{"n_layer": 9, "d_model": 192, "d_shared_expert": 256, "norm": "layernorm", "seq_len": 256, "steps": 1858}
Below are experts of layer 3 (counted from 0) of a mixture-of-experts language model. Rows are named router (the router's row for the expert), up (a neuron's input weights, with its number) and show model dimensions 0-95. Each number is 50 + 15 x the weight over its row's rms, rounded and kept within 0 to 99.
After each expert's rows: a language model's description of what the expert responds to. This comes from a sample of Wikipedia text that the model never trained on.

# expert 61
router:47 54 48 51 12 54 54 48 58 65 60 51 34 23 81 57 55 86 37 57 85 33 56 59 52 40 85 49 42 49 56 45 37 72 45 44 45 48 47 75 52 28 73 55 41 49 47 24 67 60 72 50 28 49 63 53 39 51 22 63 47 54 84 75 49 59 57 39 79 32 63 50 44 90 87 62 55 44 36 36 55 37 47 86 40 35 51 48 39 45 33 54 46 33 27 47
up0:65 51 28 43 46 47 55 49 59 27 64 76 58 58 73 12 49 69 38 64 83 47 45 19 74 43 73 49 60 83 66 39 44 36 32 41 60 34 54 66 45 53 64 62 77 47 36 50 79 70 55 82 46 70 67 57 51 33 45 38 56 61 35 47 53 44 23 51 25 43 38 38 48 48 37 20 43 58 40 60 39 55 72 44 52 11 68 51 29 41 51 22 60 21 26 33
Middle syllables of Portuguese, Spanish, French or Latin words and names, such as Mértola, Bourgogne, philosopher, Sarcopyramis.

# expert 42
router:18 43 64 73 58 32 55 64 56 66 36 37 54 31 42 57 47 34 58 63 40 58 51 53 40 32 58 80 58 66 56 36 43 45 38 20 69 49 63 32 77 53 60 21 46 18 50 58 54 75 52 50 40 58 42 49 52 42 47 31 59 48 47 66 01 79 25 48 33 47 33 70 50 66 28 48 21 60 51 08 70 39 48 54 52 56 57 28 35 50 43 43 56 39 39 57
up0:37 47 68 47 26 42 53 63 39 48 26 36 63 47 62 59 42 46 61 56 55 31 23 49 38 31 54 82 42 52 61 43 53 26 35 45 26 33 72 43 70 50 39 58 39 22 67 58 47 57 62 41 40 39 20 56 40 29 56 44 47 70 72 58 71 39 23 45 28 28 86 66 39 58 51 53 25 77 66 47 44 41 47 38 59 66 65 61 30 50 34 44 58 41 47 44
Short letter-cluster pieces continuing a word just begun with He, Wh, We or Ha, often in personal names, e.g. Heyd(ar), Heth(erington).

# expert 19
router:50 49 27 48 17 32 48 40 48 43 54 42 41 38 58 37 43 39 37 60 41 61 39 46 44 35 59 42 55 47 75 56 48 53 53 36 70 33 46 68 56 44 66 44 59 57 94 09 64 54 81 63 49 42 48 55 46 41 47 49 53 66 60 53 28 39 39 49 51 53 64 59 48 80 52 62 07 46 56 42 78 65 63 59 57 71 65 49 42 37 63 32 06 37 34 46
up0:49 54 42 30 51 37 50 42 62 57 39 46 51 80 49 49 67 64 51 68 65 34 55 46 57 31 79 36 48 49 34 36 26 46 45 71 42 70 17 43 60 51 70 52 76 50 59 48 31 51 55 41 81 41 60 65 42 55 50 33 31 56 36 52 53 53 68 45 48 51 46 35 55 73 30 65 35 66 58 27 58 36 64 66 46 44 50 44 28 35 68 40 55 47 18 30
Possessive 's and possessive pronouns or the before a noun, such as father's death, his memories, their, its.

# expert 12
router:67 52 71 75 51 46 66 52 47 72 72 66 24 61 49 66 61 43 47 63 69 11 28 53 63 48 46 81 61 56 38 57 61 60 41 32 51 41 62 79 62 48 60 53 58 54 50 15 58 77 42 54 18 49 31 39 47 44 29 64 83 47 49 60 61 56 48 50 43 64 28 76 21 76 91 47 40 56 26 43 65 31 20 73 39 47 70 28 20 59 54 56 34 47 51 53
up0:27 56 34 64 40 46 63 47 45 50 51 39 35 62 55 50 72 60 56 60 36 46 72 65 39 43 60 51 23 59 57 47 38 76 55 40 67 51 75 27 57 53 53 37 55 62 36 53 67 61 60 53 34 40 51 81 47 39 52 98 24 54 31 27 55 68 69 40 26 57 21 64 47 57 40 31 41 54 31 42 68 42 36 52 60 72 31 44 45 79 48 34 37 30 22 31
The is or was right after a headword and its parenthetical in article openings, plus heading equals signs and table pipes.

# expert 43
router:38 47 62 42 56 43 44 64 50 49 63 64 39 24 60 83 64 58 77 66 73 53 42 67 42 18 62 51 69 61 57 50 57 50 53 43 68 58 81 55 59 40 65 47 56 46 45 19 58 45 83 41 49 15 61 69 00 40 36 54 68 56 39 49 31 29 51 38 70 56 20 63 34 51 79 64 35 42 48 44 58 55 41 58 48 44 58 35 49 54 61 68 34 27 46 55
up0:55 48 79 56 55 60 50 60 33 60 80 65 60 67 73 61 42 56 49 60 73 62 26 53 45 54 54 79 50 65 50 66 39 52 75 46 37 73 42 54 63 65 43 23 44 54 63 77 71 44 46 57 38 57 65 65 46 27 48 67 58 48 65 38 19 64 55 25 43 49 49 62 83 77 70 41 61 49 53 51 20 59 49 33 80 63 68 47 77 60 38 60 32 41 35 75
Prepositions linking a noun or verb to a following phrase, mostly of, also from, with, by, at, as in north of.

# expert 26
router:31 88 51 47 42 39 81 57 87 23 48 48 44 70 73 63 75 31 43 58 46 50 58 80 40 42 64 44 67 56 82 52 57 60 54 39 68 34 79 42 40 53 40 28 50 35 58 45 31 68 69 49 51 36 54 73 51 42 29 62 51 52 41 50 24 48 56 39 69 75 46 66 41 47 37 44 35 69 44 32 58 44 46 45 53 57 51 58 34 39 67 50 18 56 50 56
up0:50 59 58 48 40 21 57 47 65 20 65 36 47 53 46 57 55 67 37 73 49 53 35 00 61 45 55 45 49 36 70 72 72 20 52 43 42 53 55 75 42 60 60 41 76 50 31 49 63 50 50 47 83 60 53 52 26 44 30 36 41 58 51 45 64 40 52 31 54 79 63 34 38 40 56 34 61 19 39 46 71 34 57 56 28 68 55 37 53 34 19 38 54 51 65 47
Opening quotation marks, parentheses, brackets and dollar signs after sentence ends or spaces, plus first pieces of sentence-opening words like In, Un, Th.

# expert 20
router:47 48 73 55 41 39 70 67 58 20 72 41 59 58 62 58 69 57 59 39 53 64 56 45 29 53 40 54 53 79 55 39 52 48 57 43 72 48 32 63 61 30 58 48 21 48 83 56 41 37 47 53 11 51 48 54 24 17 46 49 66 60 46 78 34 35 43 13 83 78 28 40 52 47 44 38 28 56 53 43 55 69 37 52 42 43 72 51 65 51 60 33 52 25 55 81
up0:67 47 46 40 42 62 70 56 64 20 39 33 42 37 30 55 35 59 55 49 71 75 64 52 21 46 45 28 65 69 67 52 54 65 63 41 78 46 59 45 46 55 43 53 65 42 60 62 90 43 45 48 34 53 32 35 38 58 44 46 49 41 40 64 55 48 43 40 72 46 56 46 39 54 41 63 43 33 47 34 38 58 34 71 51 72 26 29 66 62 74 47 22 32 55 49
Short pieces inside words split oddly (En-v-y, uninc-orp-orated, D-iv-ision), word-initial pieces like Sh, Col, dis, and byte pieces of Chinese, Japanese or Arabic script.

# expert 29
router:53 65 44 69 50 52 73 67 65 26 45 62 42 59 66 57 50 27 52 64 61 43 40 38 35 49 52 57 55 76 66 21 51 42 52 48 66 29 61 66 52 57 80 27 56 41 52 40 53 68 74 35 42 41 37 53 60 39 55 36 52 82 60 55 34 70 71 44 61 52 55 17 31 43 33 53 51 73 64 55 47 48 34 50 38 54 43 51 50 49 59 29 42 31 50 43
up0:50 48 57 30 55 58 59 59 27 39 67 56 36 83 67 63 46 57 39 46 43 30 36 36 45 68 65 36 69 52 63 65 56 46 43 73 30 46 46 74 27 59 75 47 59 35 68 19 74 60 50 68 68 47 60 45 41 59 30 35 41 66 43 52 27 30 76 25 51 60 57 28 39 40 26 50 50 59 52 57 35 75 57 40 28 62 62 34 49 67 36 25 61 44 57 36
Opening parentheses before unit conversions, years or abbreviations, opening quotes before titles, and capital letters starting acronyms like N in CNN.

# expert 46
router:51 39 47 79 36 45 54 37 53 57 69 51 57 66 68 25 54 61 63 51 97 28 43 40 32 50 59 75 50 58 96 51 66 53 52 50 46 54 49 54 53 38 60 29 68 46 61 44 56 54 57 31 55 18 23 76 49 49 49 44 94 48 65 62 26 38 32 57 59 43 51 60 20 79 69 52 33 31 39 58 48 49 48 43 45 48 55 73 43 71 51 31 45 54 20 70
up0:37 41 38 78 37 17 47 48 43 43 56 60 77 36 55 32 73 33 51 38 66 34 49 46 76 38 23 68 75 32 58 66 72 56 36 32 71 53 70 46 35 36 49 43 38 53 49 42 75 64 62 63 74 42 73 77 34 57 45 51 64 42 60 45 37 64 53 53 31 42 36 51 71 80 65 29 48 75 26 29 64 26 63 63 45 50 61 56 44 52 49 46 35 51 64 48
Infobox field names and the colon after them, such as Coordinates, Website, Born, Genus, Clade, Size:, Former names:.

# expert 60
router:43 52 42 62 49 53 54 60 40 80 42 57 46 33 91 44 48 50 60 59 50 65 52 56 49 54 65 43 62 43 50 41 34 52 57 34 56 54 55 76 56 51 55 44 48 47 59 34 76 34 53 29 30 49 14 58 00 37 56 69 74 65 62 67 46 54 47 44 28 47 39 71 22 73 56 82 41 21 48 03 59 45 59 54 54 40 50 41 06 68 52 53 45 42 36 69
up0:32 54 54 57 52 45 78 41 61 35 46 25 48 53 45 42 44 36 74 32 51 49 70 44 61 54 71 60 37 79 54 30 56 57 67 37 34 53 36 64 31 55 47 64 37 77 60 26 42 53 47 71 43 38 62 29 21 38 62 80 53 82 85 57 61 56 44 35 47 55 56 69 58 41 55 62 39 70 78 32 43 35 48 69 53 15 52 50 59 40 10 44 56 52 62 44
Inner syllable pieces in foreign personal and place names, often Finnish, Turkish or Slavic, such as Lehtimäki, Şengül, Velázquez.

# expert 24
router:41 53 71 58 32 22 41 60 40 46 53 79 38 27 42 63 55 48 36 55 52 48 40 40 61 47 81 53 29 45 75 51 27 88 32 21 53 73 48 36 55 58 66 57 68 57 63 46 52 52 44 53 42 32 18 65 34 48 40 43 51 52 65 45 55 56 67 11 33 41 71 65 44 49 50 82 48 50 45 28 70 23 50 78 51 44 77 40 68 79 55 66 44 52 57 80
up0:33 34 70 30 16 30 55 37 55 37 65 42 45 59 46 67 57 37 64 31 35 24 68 35 75 40 25 46 46 59 67 38 49 39 46 44 70 40 64 49 33 65 39 58 84 68 39 57 69 68 60 40 31 78 27 62 47 52 31 42 50 76 29 58 69 62 58 50 51 59 25 41 32 60 75 54 61 21 34 34 49 39 36 64 35 50 43 58 53 69 44 67 59 55 26 50
Word-final suffix pieces that close adjectives or nouns, such as -ial, -al, -ic, -ct, -ual, as in Pictorial, Ceremonial, moral.

# expert 22
router:43 61 61 60 29 54 73 69 48 51 36 53 48 21 47 82 66 47 43 42 60 49 57 54 28 38 45 48 76 58 63 26 25 67 51 33 43 57 34 66 69 34 65 62 59 38 91 34 39 65 55 25 22 55 24 67 63 19 45 73 59 48 35 59 14 49 51 46 45 55 47 13 45 65 43 47 45 41 48 44 60 51 14 63 57 57 46 47 37 80 51 54 32 16 44 66
up0:53 50 55 52 59 44 36 28 29 48 81 49 43 45 67 68 65 45 51 45 31 53 32 28 37 25 47 56 52 14 65 63 62 67 59 61 52 38 59 70 58 70 63 77 39 35 70 63 58 45 73 36 42 54 28 36 35 28 27 36 74 65 61 95 57 45 34 48 41 37 39 71 42 84 52 29 54 42 45 30 40 39 31 54 66 47 65 48 46 42 76 38 37 71 17 35
Byte fragments of Cyrillic, Greek, Japanese, Thai and accented letters, as in Interferon-γ, Мечеть, Japanese kana, plus scattered apostrophes.

# expert 47
router:43 47 64 60 49 28 60 53 37 41 49 54 35 64 53 63 33 28 62 72 55 50 63 46 37 48 77 45 61 68 44 17 42 38 51 28 81 34 59 50 44 53 61 45 62 13 75 50 69 73 52 57 14 30 64 37 54 33 52 43 69 62 38 66 29 77 64 42 60 14 44 53 56 60 42 45 46 72 30 36 70 33 50 39 52 51 61 38 21 30 48 58 44 43 24 61
up0:52 34 29 43 50 49 61 77 42 29 69 54 42 52 35 70 77 29 57 26 43 54 68 25 60 38 54 42 76 46 31 43 66 41 31 28 69 50 42 61 57 43 44 54 50 35 47 69 37 68 46 49 36 54 54 43 48 70 47 50 42 50 79 47 43 61 59 53 30 26 20 57 53 47 32 64 56 51 69 41 61 46 54 64 40 48 41 41 33 50 56 45 62 57 50 58
Middle or final pieces of split proper names after short capitalized starts like Ne, He, An, Be, such as Ne-ff, An-holt.

# expert 57
router:38 69 69 60 57 53 74 56 53 30 52 51 26 47 52 63 52 40 57 63 68 53 50 57 32 20 56 45 62 42 65 44 48 55 38 33 85 64 65 52 47 24 47 50 37 41 44 42 44 58 72 43 49 38 76 54 31 51 39 49 50 53 36 59 44 62 59 26 71 28 30 70 14 62 48 42 49 47 58 43 55 47 59 52 45 51 47 45 38 65 42 75 32 39 49 63
up0:51 49 32 53 54 38 55 59 61 52 74 75 23 55 47 46 41 34 62 29 53 24 68 44 66 55 48 35 49 54 48 41 33 58 48 31 59 49 44 38 58 48 51 49 87 35 40 08 65 48 86 49 54 37 67 42 28 39 12 49 58 17 48 48 57 51 77 60 45 33 39 60 41 38 27 58 32 45 26 57 35 31 60 45 49 47 49 43 64 50 45 52 20 65 36 29
Prepositions starting time, source or range phrases, such as from 1977 to 1981, under 18, between 1992, at the.

# expert 55
router:28 61 43 58 51 60 52 46 45 56 44 80 31 29 75 75 78 41 58 58 41 54 19 45 44 52 64 70 63 42 59 40 34 30 50 45 84 55 68 31 54 67 67 41 49 33 72 21 44 43 64 44 45 47 54 72 53 16 37 64 43 73 54 51 34 36 44 39 54 41 53 29 24 51 52 29 49 37 54 49 43 33 53 53 62 54 87 61 35 71 58 41 37 46 62 47
up0:36 40 44 44 41 36 47 61 62 32 36 55 62 52 61 72 54 42 49 48 54 35 38 42 23 47 32 50 55 09 69 55 62 56 39 38 51 51 61 18 63 23 62 43 29 38 80 27 41 48 42 66 49 71 48 49 40 53 37 37 48 51 56 37 55 30 21 53 67 83 51 39 42 58 67 56 70 27 65 56 65 57 65 48 49 57 71 58 22 75 41 53 28 54 49 55
Closing quotation marks after song or work titles, colons after labels like Education:, plus brackets, dashes and symbols.

# expert 58
router:40 53 59 70 18 57 88 64 55 61 63 54 38 48 60 50 54 56 62 50 67 47 33 56 37 49 67 81 74 53 61 40 40 49 42 44 72 53 58 54 53 65 75 45 43 27 70 43 58 60 91 47 56 53 22 63 37 27 34 31 57 55 54 56 25 28 42 52 51 37 57 75 21 69 56 48 46 32 36 62 49 47 33 53 50 33 62 52 35 60 52 30 28 54 32 41
up0:55 55 68 39 61 29 50 45 63 51 63 44 46 48 61 40 57 36 73 53 46 40 45 53 58 25 64 47 73 30 38 74 54 21 42 65 48 60 59 71 25 52 59 55 61 23 51 48 30 42 58 67 47 49 33 59 48 69 39 64 42 60 20 53 29 54 64 35 18 20 65 43 43 70 46 39 42 60 54 53 63 60 67 58 42 30 84 74 29 73 48 48 38 47 54 95
The colon right after an infobox label such as Venue:, Studio:, Genus:, Region:, plus degree signs and bullets.